python train.py --routed_scale=2.56 --balance_loss=0.0183 --lr_router=0.00189 --batch_tokens=[32768, 65536, 131072, 262144] --steps=3937 --dataset="wikipedia_en"
Below are experts of layer 6 (counted from 0) of a mixture-of-experts language model. Rows are named router (the router's row for the expert), gate (a neuron's input weights, with its number), up (a neuron's input weights, with its number) and show model dimensions 64-127. Each number is 50 + 15 x the weight over its row's rms, rounded and kept within 0 to 99.
After each expert's rows: "gets" lists some tokens that make up at least twice as much of what it gets as of all text. This comes from a sample of Wikipedia text that the model never trained on. Tokens count by the router's weight.

# expert 0
router:39 35 28 56 24 56 64 77 44 47 40 30 42 13 47 52 52 41 77 99 76 20 60 40 42 51 33 65 47 56 39 72 38 41 60 62 68 33 60 60 35 51 65 25 82 29 45 23 43 39 60 57 37 43 51 41 38 27 47 44 58 72 45 23
gate12:48 47 34 53 41 37 61 63 43 64 43 38 46 51 47 61 40 80 58 69 33 37 51 72 54 55 47 60 66 59 45 61 42 63 60 46 63 70 66 74 40 14 55 34 44 44 62 50 31 76 45 79 25 75 46 79 72 23 63 32 24 38 30 72
up12:38 30 50 45 46 60 41 55 54 35 61 54 57 42 51 38 52 59 71 52 49 48 43 69 47 81 53 33 31 55 54 58 31 87 50 54 45 55 81 63 25 62 56 56 29 36 66 74 76 46 56 20 51 43 48 38 23 73 46 71 24 72 53 43
gate13:31 70 40 59 52 55 51 50 35 69 28 47 42 61 39 60 51 40 58 43 41 41 54 77 34 44 55 29 48 56 62 53 41 33 66 26 60 59 53 32 50 63 57 48 77 54 53 59 69 58 53 62 75 19 03 98 65 48 39 43 33 54 29 51
up13:79 42 49 52 45 61 69 72 43 32 37 69 48 69 23 44 52 55 51 58 24 43 41 70 35 47 48 51 37 37 40 49 45 66 66 71 50 73 60 56 47 37 58 62 78 42 57 68 44 53 73 43 71 38 68 48 32 66 40 68 76 46 68 41
gets: " a", " the", " an", " A", " The", "A"

# expert 10
router:28 38 43 66 32 25 49 50 44 54 47 44 53 24 49 38 52 37 46 46 45 38 59 45 37 51 26 34 52 58 60 63 49 41 60 61 73 27 39 54 51 50 52 77 66 56 39 51 34 37 68 44 01 42 23 43 43 27 40 55 31 56 55 44
gate12:58 61 49 60 30 45 74 65 61 70 59 28 42 21 38 40 32 49 55 79 37 23 51 56 31 24 22 50 46 70 56 64 40 45 64 38 53 51 52 51 65 30 32 37 59 32 31 65 36 58 49 78 41 54 55 48 80 39 54 57 31 35 52 71
up12:57 31 39 30 42 53 47 50 37 66 56 32 55 78 45 47 44 33 36 62 52 55 64 46 68 50 42 47 36 28 30 37 65 49 40 32 60 54 63 64 41 40 79 71 50 73 57 65 73 50 46 35 74 39 67 15 42 31 27 62 47 54 63 48
gate13:36 77 27 49 58 52 45 68 62 48 28 43 59 48 12 38 48 48 62 37 55 44 35 65 36 57 36 38 51 80 44 53 17 47 46 48 53 48 71 34 45 56 61 81 49 45 72 56 35 52 26 64 59 61 16 65 49 51 51 46 46 60 22 53
up13:73 48 48 57 39 62 58 45 40 51 24 70 50 83 56 56 51 62 37 35 60 47 27 56 52 50 33 70 35 60 58 53 26 68 41 69 69 57 53 44 56 46 19 58 48 43 58 13 55 62 83 70 65 50 39 43 44 58 57 53 37 82 45 51
gets: "-", "|", ".\n\n", "==", "In", " |\n"

# expert 2
router:19 35 53 57 38 45 60 84 47 49 49 45 27 23 39 45 72 44 56 60 60 50 50 50 43 60 41 43 49 54 83 51 38 46 55 44 52 41 85 88 34 52 59 60 41 42 35 38 39 29 65 53 20 07 33 36 61 37 28 42 24 59 48 29
gate28:40 49 48 45 51 58 65 29 76 51 45 46 48 29 24 42 83 47 68 72 51 21 50 48 40 14 40 57 60 55 61 38 59 51 51 66 50 43 82 41 51 57 73 53 45 42 33 99 38 41 70 63 69 55 65 38 54 51 75 59 66 35 44 83
up28:52 41 44 53 23 43 53 48 36 35 59 54 65 45 42 60 21 61 51 54 81 75 58 50 55 43 53 72 42 72 74 59 69 43 40 79 60 59 70 42 65 43 75 79 50 40 50 62 69 50 44 64 44 33 70 26 73 46 64 47 52 37 39 48
gate29:34 60 42 51 54 57 53 50 56 41 57 44 47 64 55 45 57 54 39 42 23 38 41 56 35 34 55 45 68 78 38 64 45 61 39 40 53 22 51 41 67 56 40 68 36 66 43 40 43 58 83 44 56 61 66 40 19 58 45 28 60 85 44 44
up29:48 47 50 54 39 40 66 24 47 42 54 38 42 62 46 79 42 34 58 53 52 35 44 36 75 80 48 65 47 18 30 40 24 83 34 58 58 17 14 42 63 64 73 70 35 55 44 47 61 04 20 38 31 61 46 53 67 54 69 38 54 56 46 40
gets: ",", " |", ".", "\n", " |\n", "-"

# expert 26
router:50 46 47 66 25 58 62 64 31 45 35 34 46 56 52 49 58 44 84 59 59 55 74 29 23 41 41 35 37 58 47 50 37 34 48 65 60 60 31 55 35 58 34 79 77 59 40 37 29 51 53 10 60 44 41 46 20 49 33 30 43 68 54 54
gate0:83 43 48 69 54 46 67 49 52 27 46 52 47 42 29 50 58 55 50 53 51 93 55 56 41 02 59 46 37 54 69 46 71 43 45 84 33 73 71 41 48 67 38 78 35 37 78 81 43 39 60 53 31 49 43 49 40 78 48 44 44 56 43 67
up0:64 29 44 46 93 55 53 45 65 24 56 46 53 20 37 43 62 71 49 34 40 57 47 69 66 63 62 77 53 43 44 59 59 49 42 34 77 58 46 68 50 73 41 53 44 55 24 55 81 74 30 34 77 20 61 57 43 38 28 36 70 54 69 47
gate1:59 61 43 50 29 30 35 45 23 39 46 56 46 43 31 54 40 81 58 34 43 62 55 35 44 72 28 57 29 44 34 35 51 16 40 68 78 71 76 73 63 36 50 66 13 51 71 25 71 60 63 33 44 43 54 56 28 53 37 26 34 63 30 65
up1:66 56 51 36 37 64 17 31 55 00 57 57 61 66 50 40 36 49 64 53 52 47 53 29 37 67 52 60 54 55 55 42 35 38 74 50 43 64 34 60 21 41 60 52 43 26 53 78 54 59 30 41 42 32 08 56 29 53 48 56 50 37 62 39
gets: " H", " D", " K", " G", " L", " R"

# expert 12
router:35 45 51 50 63 40 59 51 26 36 39 29 31 53 39 46 63 12 57 54 73 58 71 52 36 26 07 38 27 49 51 57 33 55 46 51 65 25 49 52 44 48 46 47 81 35 35 48 49 37 62 37 51 23 44 34 44 52 32 38 48 62 52 54
gate18:46 40 34 58 48 16 47 55 45 27 35 41 54 36 31 69 79 51 59 67 57 25 63 41 75 53 44 33 32 62 51 36 53 87 40 48 46 40 50 65 55 26 51 40 63 59 63 64 70 30 60 74 39 69 56 48 32 45 56 48 59 49 51 45
up18:63 13 34 39 55 68 51 52 38 40 61 45 46 79 51 46 29 61 73 50 63 67 54 31 55 47 80 72 76 41 54 28 41 43 49 43 45 42 66 36 42 69 40 52 47 30 38 57 80 35 59 30 24 34 62 31 37 37 66 61 64 59 83 80
gate19:40 57 29 62 21 72 40 61 17 49 69 56 61 60 42 59 59 31 49 55 70 29 19 50 48 76 52 57 81 51 50 48 55 55 43 53 46 69 41 50 55 31 45 35 68 60 60 51 39 59 75 32 42 00 67 61 68 30 42 60 58 57 43 65
up19:10 28 52 57 57 48 41 35 35 65 49 57 58 22 71 54 48 45 78 54 65 48 48 56 59 39 39 78 47 54 46 34 68 47 35 32 66 52 48 49 65 24 37 80 37 30 39 56 35 61 37 57 68 59 43 44 32 35 76 28 58 70 48 36
gets: "a", "i", "an", "o", "ia", "on"

# expert 7
router:52 47 43 63 44 39 64 49 35 44 55 33 50 34 45 48 68 18 81 71 80 35 64 29 61 20 41 66 31 61 45 61 34 33 54 72 66 18 82 68 46 50 65 32 52 44 40 37 22 35 54 38 37 50 54 31 37 35 45 54 52 65 65 30
gate30:66 67 41 45 52 61 71 44 40 38 69 35 33 24 38 38 56 37 59 58 39 37 15 42 52 32 65 55 17 34 45 41 46 47 52 36 51 65 56 77 55 28 34 61 45 48 57 29 26 45 45 48 45 51 49 45 48 48 14 53 42 44 47 62
up30:45 65 50 46 60 51 27 82 42 51 23 35 76 67 72 51 53 72 29 28 35 49 49 58 62 18 72 42 34 46 50 58 29 49 52 58 34 25 57 53 56 28 50 63 30 69 57 43 72 60 44 36 49 46 37 38 51 36 61 60 56 55 26 36
gate31:21 48 37 43 31 33 38 63 55 61 29 26 54 51 31 33 48 49 23 50 70 48 48 61 49 47 70 70 09 48 47 58 33 56 55 39 28 42 29 49 43 43 28 40 26 69 39 38 44 48 44 34 56 64 42 26 40 60 65 79 71 41 45 30
up31:53 46 45 75 40 54 57 32 58 70 50 37 76 37 46 57 48 20 47 65 59 82 48 61 62 68 54 52 35 37 82 61 44 37 62 50 46 33 57 43 45 06 50 41 46 42 76 57 66 48 34 34 71 74 34 60 60 69 29 42 23 39 52 65
gets: "0", "19", "1", " a", "2", "3"

# expert 20
router:46 44 56 60 39 48 55 55 28 28 59 48 32 32 44 66 45 44 42 89 48 51 47 40 33 58 22 44 54 76 44 54 26 29 56 54 62 49 39 52 37 55 53 48 64 32 29 48 30 40 73 44 23 28 25 22 51 42 33 44 38 62 49 32
gate28:54 28 47 41 42 67 51 40 76 24 35 46 59 56 33 45 37 47 70 73 42 26 32 41 73 55 60 54 33 51 63 46 33 53 68 67 57 31 62 56 54 61 46 59 28 73 40 85 61 62 49 37 68 52 63 33 51 38 54 56 76 36 61 83
up28:34 50 39 60 14 59 69 67 52 28 75 21 48 56 59 22 45 53 71 70 77 54 23 44 41 73 68 45 24 28 52 71 55 42 48 68 33 60 67 62 53 46 67 66 53 43 65 75 64 52 43 52 59 43 80 19 64 50 62 56 59 56 40 71
gate29:28 50 28 52 22 40 52 56 35 62 37 79 47 51 34 54 58 53 32 31 39 66 48 45 53 48 28 60 74 78 51 38 51 49 34 24 58 42 30 53 61 55 55 69 52 61 50 64 46 60 61 34 32 56 46 31 34 43 30 27 63 66 78 41
up29:54 47 60 40 58 57 56 24 64 37 43 44 51 33 51 47 42 42 43 53 77 37 40 68 71 58 73 60 54 04 26 33 07 84 61 30 74 40 22 36 70 37 45 27 50 48 34 41 44 28 27 47 60 48 37 58 64 61 68 35 46 64 42 67
gets: " |", ",", " and", " (", ";", ":"

# expert 9
router:34 59 56 70 29 63 36 47 49 35 50 39 36 29 51 56 81 17 47 38 76 40 43 37 49 15 18 13 53 60 43 57 29 68 51 61 60 42 58 65 48 52 54 56 86 49 39 34 23 33 68 52 38 44 21 43 42 36 51 56 31 48 68 26
gate0:84 37 45 59 58 55 60 62 31 49 46 57 34 31 37 60 62 44 39 58 66 52 59 61 44 24 60 63 45 41 71 79 44 39 50 54 34 89 25 47 54 87 64 79 53 40 60 47 44 54 28 31 62 48 40 27 56 43 44 77 80 66 54 40
up0:64 46 27 60 58 40 24 27 61 30 50 39 66 20 52 42 41 69 62 59 55 53 49 36 63 57 44 44 62 49 63 51 31 45 66 57 77 72 44 63 87 33 28 55 54 26 37 52 47 64 50 35 66 68 26 60 52 23 41 50 85 40 52 50
gate1:73 49 75 66 20 69 54 37 42 54 64 50 40 56 58 42 46 40 52 61 42 35 27 44 47 49 56 56 28 36 32 31 12 42 46 57 58 42 55 70 63 66 37 44 42 29 63 53 45 68 43 62 44 46 55 65 56 50 37 71 43 44 40 59
up1:54 35 41 63 56 51 25 24 52 12 20 74 72 51 38 36 26 53 52 49 59 59 70 06 31 70 49 33 61 50 57 52 41 43 39 36 42 60 20 52 49 48 36 47 24 52 34 47 50 59 36 40 36 27 51 64 58 44 40 57 46 70 54 35
gets: " to", " was", " is", "s", " were", " are"

# expert 30
router:34 61 11 56 60 70 60 41 25 38 41 38 36 53 45 51 64 44 50 59 46 59 55 43 40 47 37 28 34 74 47 56 47 62 49 61 72 34 66 59 47 60 78 63 76 26 45 39 44 27 52 45 54 26 33 40 53 48 44 57 43 56 74 46
gate18:48 49 42 51 49 30 37 45 53 36 43 56 56 46 36 37 52 29 23 48 69 41 63 57 61 57 41 63 32 66 73 70 71 66 68 42 50 43 61 55 37 14 59 62 17 56 48 50 44 40 46 84 36 57 62 57 46 25 63 32 22 45 58 62
up18:67 52 25 53 45 74 36 50 48 39 56 54 72 60 09 48 34 89 72 43 52 51 37 49 39 41 77 56 60 75 46 32 42 56 65 56 38 71 61 35 42 44 16 56 51 39 40 42 44 30 40 57 16 41 66 62 20 24 30 49 46 49 46 70
gate19:33 66 55 37 53 42 51 45 31 51 33 40 59 48 44 47 45 40 33 68 46 40 35 82 26 62 78 47 68 38 69 57 36 31 37 67 69 70 80 42 47 49 76 60 85 39 50 50 43 63 56 80 47 50 23 71 51 49 59 66 26 57 39 58
up19:44 52 51 64 92 24 60 39 34 37 56 38 60 51 48 16 35 26 61 59 39 53 55 70 63 38 38 70 66 36 81 60 67 50 46 47 50 58 50 44 44 28 36 71 34 14 37 41 50 75 37 73 43 72 41 53 65 43 64 56 36 73 45 46
gets: "ed", "ing", "ated", "s", "es", "ted"

# expert 18
router:30 28 54 72 61 53 44 57 53 47 47 37 52 29 36 48 65 46 83 96 68 45 55 40 52 37 33 52 44 65 31 57 40 73 47 82 61 27 34 50 42 67 69 53 59 26 42 56 55 39 70 59 52 51 34 28 54 26 49 53 50 49 36 37
gate7:50 47 76 47 29 51 64 51 48 46 36 33 25 58 61 57 36 40 29 79 47 32 46 50 47 52 46 53 60 77 37 57 59 69 59 13 67 46 82 61 35 43 65 58 60 41 39 65 26 28 55 42 46 58 47 57 44 28 54 30 57 48 43 26
up7:86 54 39 48 49 43 31 49 28 40 25 68 54 57 53 09 36 37 42 42 40 40 38 62 46 46 42 76 62 51 20 66 31 48 60 53 72 62 53 34 49 45 42 35 57 70 45 33 59 94 60 57 52 49 22 40 35 36 73 65 47 22 75 49
gate8:38 52 61 56 25 12 57 76 31 66 50 44 62 56 61 60 41 46 53 67 64 44 61 59 44 51 57 85 55 48 48 41 37 46 62 24 39 51 30 61 53 72 51 54 55 37 45 28 39 66 53 53 64 62 57 24 56 26 69 45 40 53 41 65
up8:54 63 64 48 24 44 58 51 45 73 60 50 57 43 23 11 54 46 56 58 72 43 46 67 83 59 35 61 81 16 36 57 28 34 50 81 75 48 73 67 77 43 42 50 41 47 59 36 61 45 52 57 45 26 49 45 53 63 46 35 63 42 56 47
gets: " the", " The", " his", "The", " a", "'s"

# expert 8
router:20 66 58 71 43 47 59 55 45 43 40 51 44 37 56 59 72 66 48 69 70 66 35 36 50 17 23 27 17 63 24 52 30 72 54 50 60 31 70 50 45 56 75 48 60 17 45 46 29 28 68 55 33 52 56 26 40 42 51 57 43 49 62 36
gate0:76 25 54 47 65 70 45 70 50 41 37 48 64 30 45 55 56 58 49 44 74 67 62 49 36 39 60 47 32 43 68 70 39 30 21 53 36 67 56 60 62 55 63 54 36 62 67 69 56 38 34 42 46 43 33 31 53 46 49 71 78 27 33 32
up0:31 65 18 55 63 72 46 24 67 25 47 36 43 31 48 55 57 41 60 57 57 48 59 37 44 75 75 62 56 60 72 43 69 43 67 35 65 71 47 58 62 55 39 60 57 19 63 51 49 67 37 35 57 43 35 43 49 15 26 69 63 51 61 54
gate1:53 55 67 79 28 36 67 26 54 39 45 65 57 83 70 77 35 43 42 52 35 45 43 18 34 35 66 68 40 23 42 26 57 79 66 61 59 30 62 62 73 51 49 50 47 33 60 41 44 62 51 33 46 64 60 48 60 44 33 65 50 34 47 38
up1:53 37 44 64 42 60 40 12 67 49 50 37 73 63 32 37 48 70 63 80 54 57 60 30 50 58 25 50 49 61 46 59 37 49 32 56 23 40 19 56 35 35 68 61 60 48 68 59 49 41 33 40 52 14 54 60 53 39 49 51 66 26 61 63
gets: "s", "it", "es", "er", "at", "in"

# expert 1
router:19 32 46 52 54 34 49 65 52 48 47 45 31 32 33 55 61 62 48 61 46 48 94 46 39 62 34 36 62 57 62 50 40 58 69 40 65 43 62 88 39 59 46 46 55 36 43 43 43 35 64 59 52 10 09 50 55 49 26 23 28 52 54 42
gate28:37 59 45 69 66 49 56 36 58 58 56 55 60 35 37 57 32 60 42 69 43 41 75 43 72 27 37 72 48 45 42 53 38 36 51 75 53 28 62 57 55 72 64 68 23 60 47 84 42 35 38 51 53 71 62 55 61 31 41 69 63 16 46 63
up28:51 46 49 48 38 72 34 65 50 41 47 15 57 58 65 56 41 62 53 53 70 33 63 57 57 50 67 73 37 78 67 61 57 41 52 54 71 68 43 52 54 75 63 80 38 58 71 41 59 61 44 56 28 29 66 21 70 47 39 49 50 60 12 44
gate29:52 37 39 54 32 38 79 56 57 38 63 51 70 52 41 12 36 64 28 59 55 59 50 48 60 50 72 29 59 58 39 49 40 66 35 33 78 27 61 53 61 49 56 49 63 75 49 75 50 49 66 63 16 39 64 45 46 66 51 28 56 33 50 55
up29:58 54 29 61 69 46 60 48 56 45 67 62 47 30 34 47 27 49 30 97 74 38 48 40 67 69 68 57 47 26 35 39 33 53 48 58 37 48 43 31 47 18 63 47 37 69 62 57 68 15 29 51 62 45 48 53 77 41 37 32 21 51 52 53
gets: ",", ".", ".\n\n", "\n", " |", " |\n"

# expert 27
router:38 46 17 66 46 63 56 43 30 52 51 41 35 49 33 43 48 33 64 70 69 40 65 30 27 48 39 51 54 59 67 84 31 40 61 64 56 45 35 73 45 74 71 57 40 16 38 37 15 30 50 51 28 39 39 23 57 47 47 39 34 56 47 48
gate30:66 31 32 64 58 69 44 25 69 46 77 48 36 48 25 45 65 44 46 52 50 20 24 40 56 34 49 67 44 30 46 50 46 85 64 31 39 63 46 68 39 45 69 60 45 41 50 25 55 52 61 50 63 50 47 41 45 47 37 47 43 26 48 62
up30:28 27 40 48 48 50 62 69 44 47 39 57 50 64 61 46 24 45 56 61 83 27 27 54 20 18 88 57 48 54 47 43 39 40 45 60 69 65 45 45 67 37 57 26 45 72 54 60 53 70 61 45 63 26 72 38 63 39 58 38 32 37 38 51
gate31:14 42 65 49 42 35 72 57 40 40 53 57 44 60 22 62 45 63 40 58 80 38 57 60 36 48 74 41 51 29 40 50 41 82 57 56 30 54 33 35 17 64 33 54 30 64 84 30 42 45 37 47 59 57 62 29 21 39 56 54 62 34 54 50
up31:22 11 21 57 41 64 51 36 63 61 46 44 64 36 54 51 57 39 57 69 68 63 52 77 57 58 31 47 53 53 62 74 48 61 62 57 30 41 49 68 38 19 38 39 43 56 64 53 45 68 39 29 54 82 32 51 48 59 34 66 51 68 55 62
gets: "20", "19", " ", "0", "18", "1"

# expert 17
router:41 63 64 72 45 62 47 43 36 41 42 39 33 24 43 50 61 22 75 59 63 57 25 38 32 54 47 42 33 55 67 49 37 75 47 66 46 44 40 45 47 61 41 56 66 41 27 60 37 31 59 39 52 20 22 40 43 27 40 47 40 49 54 38
gate18:27 74 28 95 26 23 61 36 56 55 39 44 61 47 05 70 60 43 65 70 74 40 46 36 66 60 59 40 42 52 47 54 56 85 69 75 65 45 52 55 60 43 71 59 47 50 67 62 74 59 80 41 44 32 66 47 53 59 46 56 42 49 45 47
up18:49 52 34 32 59 63 78 50 68 63 57 57 45 37 54 37 44 58 49 48 61 65 43 54 70 43 52 43 49 39 34 49 73 36 25 30 72 71 69 73 48 78 41 30 46 38 49 76 43 55 36 32 31 24 54 45 45 40 67 54 33 46 27 39
gate19:68 54 63 47 60 50 31 54 60 25 43 51 56 43 36 55 40 50 44 50 59 46 38 52 35 65 50 43 55 68 71 77 35 86 42 37 43 65 67 44 31 39 76 51 72 54 44 49 19 70 75 64 47 28 28 55 45 47 42 52 55 51 42 61
up19:59 57 49 80 62 75 45 61 36 41 53 71 31 22 49 43 53 61 71 77 62 67 51 52 83 54 40 68 61 32 69 28 34 39 51 11 53 57 52 48 49 56 42 49 35 41 76 66 39 47 39 52 37 85 47 67 42 55 54 56 26 58 34 50
gets: " |", " ", ":", " of", " in", " the"

# expert 11
router:00 41 33 69 53 29 38 56 53 35 45 43 51 41 46 42 77 39 37 51 56 43 65 40 48 60 13 24 52 52 52 75 41 66 52 64 72 23 57 52 53 51 83 72 64 36 41 46 34 26 72 60 35 45 24 36 57 40 53 54 26 45 61 35
gate0:66 54 06 53 62 86 61 59 33 20 50 54 82 41 45 47 48 62 26 44 41 44 65 42 42 45 58 62 39 49 78 65 18 76 46 58 42 69 40 53 57 88 57 62 60 35 64 70 54 45 25 39 53 73 39 54 56 55 54 57 54 66 65 53
up0:77 63 36 59 76 38 37 37 36 41 72 34 41 35 51 58 49 45 48 76 68 38 55 31 62 62 64 61 58 49 65 39 52 57 45 52 82 69 56 73 52 47 34 44 45 41 27 54 51 75 49 00 32 79 44 42 55 48 44 53 43 34 50 41
gate1:77 55 74 76 17 43 41 46 29 52 50 41 41 85 32 51 66 63 43 70 18 57 73 60 33 78 38 50 57 53 45 27 56 54 58 59 59 28 51 63 69 57 54 58 62 30 75 39 73 52 62 40 31 51 59 57 41 39 43 41 29 56 30 48
up1:43 31 60 46 48 47 42 14 80 28 51 47 77 12 45 45 24 35 60 50 78 53 45 58 32 47 44 48 52 66 59 72 53 42 48 54 34 34 41 68 67 36 53 54 44 43 58 57 46 47 50 49 39 40 51 46 44 40 63 52 60 60 58 51
gets: "s", "-", "|", " was", " |\n", "\n"

# expert 25
router:38 66 35 57 51 68 49 64 26 55 34 25 37 49 52 45 61 55 70 45 61 47 63 35 33 39 57 21 60 61 48 60 43 68 55 62 52 54 67 78 34 73 44 88 66 44 36 20 32 42 68 42 59 35 32 32 29 46 40 36 52 66 73 41
gate0:55 42 35 33 65 61 41 27 38 35 44 49 62 18 45 50 68 43 51 41 37 52 70 52 77 13 33 44 44 60 43 55 49 46 53 45 44 75 68 63 50 44 38 73 46 37 47 71 51 49 52 44 56 41 31 61 35 48 68 52 81 42 50 56
up0:33 53 50 42 72 74 52 28 48 28 58 12 49 36 71 13 83 47 51 58 74 17 53 65 72 52 68 41 50 49 29 35 46 64 35 61 60 65 68 48 57 62 33 25 37 54 52 60 50 51 52 28 73 54 43 55 52 33 53 82 58 19 37 40
gate1:75 46 38 80 54 45 41 45 15 40 53 33 28 59 28 68 60 40 36 47 47 81 46 44 52 60 50 35 67 37 52 51 23 48 45 54 53 71 80 46 83 43 51 42 22 53 56 49 54 40 45 27 63 42 59 54 48 40 42 25 57 46 38 42
up1:52 47 55 58 53 66 40 49 30 37 35 44 79 49 29 62 36 51 47 46 69 48 54 39 35 47 51 40 54 35 30 39 50 21 46 52 27 47 33 56 58 43 36 94 45 19 44 59 67 43 08 38 12 46 45 73 41 39 45 54 62 53 69 44
gets: "–", ".", "h", "-", " d", "20"

# expert 14
router:49 35 41 51 24 43 41 64 51 42 41 38 44 31 53 54 50 44 54 48 82 69 44 26 17 36 36 60 36 77 27 47 36 68 53 79 43 39 24 51 21 54 63 54 72 35 43 45 52 46 74 74 34 48 50 32 33 41 37 36 48 63 64 35
gate0:83 35 62 56 49 57 58 62 58 49 49 65 36 26 41 61 60 47 54 47 74 63 46 30 18 41 57 40 44 53 90 49 53 59 35 49 47 83 61 43 44 73 37 79 21 34 61 54 48 54 41 40 54 60 45 20 57 32 30 39 62 62 44 27
up0:51 60 32 56 57 90 72 36 57 29 90 24 50 36 42 66 49 15 54 62 52 37 65 61 50 52 66 41 64 59 67 65 60 56 53 73 74 78 49 60 70 68 44 47 41 43 41 53 65 61 44 45 67 57 50 39 74 23 23 69 88 36 42 40
gate1:78 62 65 59 32 49 39 46 48 73 53 49 28 48 33 44 44 17 47 65 50 48 30 44 19 65 30 56 42 31 26 37 56 58 40 68 58 57 76 42 47 55 43 47 61 46 49 50 67 59 38 64 29 41 65 66 48 31 52 36 62 48 49 64
up1:72 31 87 62 56 49 61 13 67 17 21 49 95 54 40 41 57 57 63 68 57 46 55 34 38 64 01 48 62 55 42 45 65 60 36 54 32 65 50 47 39 48 35 77 60 46 43 39 61 57 48 34 52 46 30 42 39 35 34 59 48 28 61 49
gets: " s", " p", " c", " m", " r", " b"

# expert 3
router:36 48 41 51 52 28 41 52 45 49 35 39 51 25 50 58 63 52 84 48 59 49 97 32 40 19 32 49 42 54 56 62 40 65 69 67 65 37 15 65 40 51 41 39 87 41 36 18 38 41 49 56 55 51 24 52 49 46 39 34 55 45 52 44
gate12:29 56 57 51 59 51 47 65 60 45 42 23 32 61 57 57 44 55 40 68 27 46 23 61 56 40 27 67 60 37 54 53 56 71 56 55 53 55 52 43 81 20 30 54 42 25 53 40 66 53 52 69 41 64 59 74 36 22 53 29 38 38 53 52
up12:42 38 53 46 44 60 67 55 47 78 54 60 55 54 50 57 61 62 31 68 43 38 20 54 52 60 46 33 41 41 48 32 59 52 38 20 69 66 79 52 45 58 57 62 32 60 31 50 59 62 41 34 47 66 60 41 55 48 25 55 35 55 61 45
gate13:59 87 63 54 54 44 54 53 46 42 48 16 94 60 64 45 74 36 50 32 44 71 40 45 29 62 35 43 74 52 47 44 50 31 31 66 48 59 36 62 57 74 36 76 62 57 69 50 42 32 53 46 45 36 35 52 50 72 63 51 52 77 54 58
up13:76 55 59 45 16 59 42 54 45 50 70 51 60 55 55 61 60 50 28 61 56 43 77 68 55 41 34 43 71 43 21 59 46 45 58 71 52 76 41 52 68 54 33 57 63 59 44 59 41 49 61 33 71 48 66 40 52 61 49 65 58 71 65 62
gets: " B", " S", " T", " M", " W", " K"

# expert 24
router:35 31 21 62 51 80 61 67 18 48 37 34 46 46 50 49 47 25 69 65 52 37 46 39 29 40 52 55 57 63 52 59 41 52 54 57 50 48 03 51 45 80 44 72 81 46 42 34 41 47 69 46 59 44 20 36 40 44 37 34 30 93 46 48
gate0:64 39 20 59 54 62 68 62 35 45 39 57 57 42 39 45 59 27 33 69 73 60 62 59 61 42 43 57 38 63 70 47 39 58 43 66 43 79 58 55 61 53 22 55 33 41 53 77 34 66 52 41 48 54 25 24 66 60 36 39 50 72 49 57
up0:44 59 29 36 97 54 56 31 61 42 60 47 37 36 48 11 62 53 57 39 39 49 80 58 69 39 79 36 54 48 51 69 46 63 73 56 67 59 60 68 53 71 24 50 39 67 34 47 65 49 33 45 61 45 48 48 35 31 42 85 57 02 62 55
gate1:62 32 61 61 36 61 39 25 55 33 75 64 52 77 41 58 29 48 50 52 16 46 41 54 64 60 58 26 19 49 49 74 41 34 58 56 40 62 86 54 62 67 67 38 61 59 50 64 46 51 66 41 35 51 41 32 41 74 20 42 42 67 51 63
up1:48 48 28 46 37 56 31 26 63 29 44 36 40 44 63 28 26 67 74 42 45 44 44 06 42 61 26 32 44 20 27 34 66 19 29 56 31 60 46 43 62 49 72 43 55 37 48 81 46 60 67 47 36 37 43 60 46 44 46 68 48 23 73 38
gets: " ", "–", "-", " c", " st", "20"

# expert 5
router:50 25 31 60 39 32 46 62 38 42 28 49 54 25 50 51 45 12 67 64 52 61 98 32 27 52 47 54 54 68 55 72 39 68 58 61 54 32 27 64 34 52 41 46 54 47 40 31 22 52 56 61 59 45 57 33 50 44 44 34 29 52 58 40
gate12:30 43 39 35 69 37 58 70 57 40 39 31 33 43 66 52 45 55 57 50 29 21 42 51 53 40 12 74 68 72 44 61 47 54 54 34 59 49 60 70 71 19 28 64 28 29 43 42 54 68 41 74 51 43 42 84 61 30 52 43 36 43 56 42
up12:36 36 57 46 60 48 60 55 30 68 64 64 72 64 63 34 38 44 37 74 66 51 34 49 48 44 55 60 52 42 26 46 63 74 27 17 57 70 63 56 47 47 58 64 33 38 28 48 53 43 56 25 79 59 54 51 56 57 16 53 23 61 43 34
gate13:44 79 45 51 50 50 43 74 47 40 41 28 40 52 44 64 71 43 48 61 32 57 64 74 40 47 54 51 64 68 42 32 35 47 75 47 54 41 56 53 48 37 48 64 32 77 50 53 54 27 29 35 66 43 53 66 62 78 59 32 48 13 13 61
up13:71 76 54 44 37 63 27 53 28 19 59 59 59 75 54 29 52 42 51 37 55 37 33 69 36 61 50 33 54 33 32 21 64 58 59 50 48 58 37 54 56 57 69 39 57 26 27 33 20 60 72 57 46 62 55 43 64 62 66 49 59 67 68 52
gets: " ", " M", " C", " B", " L", " R"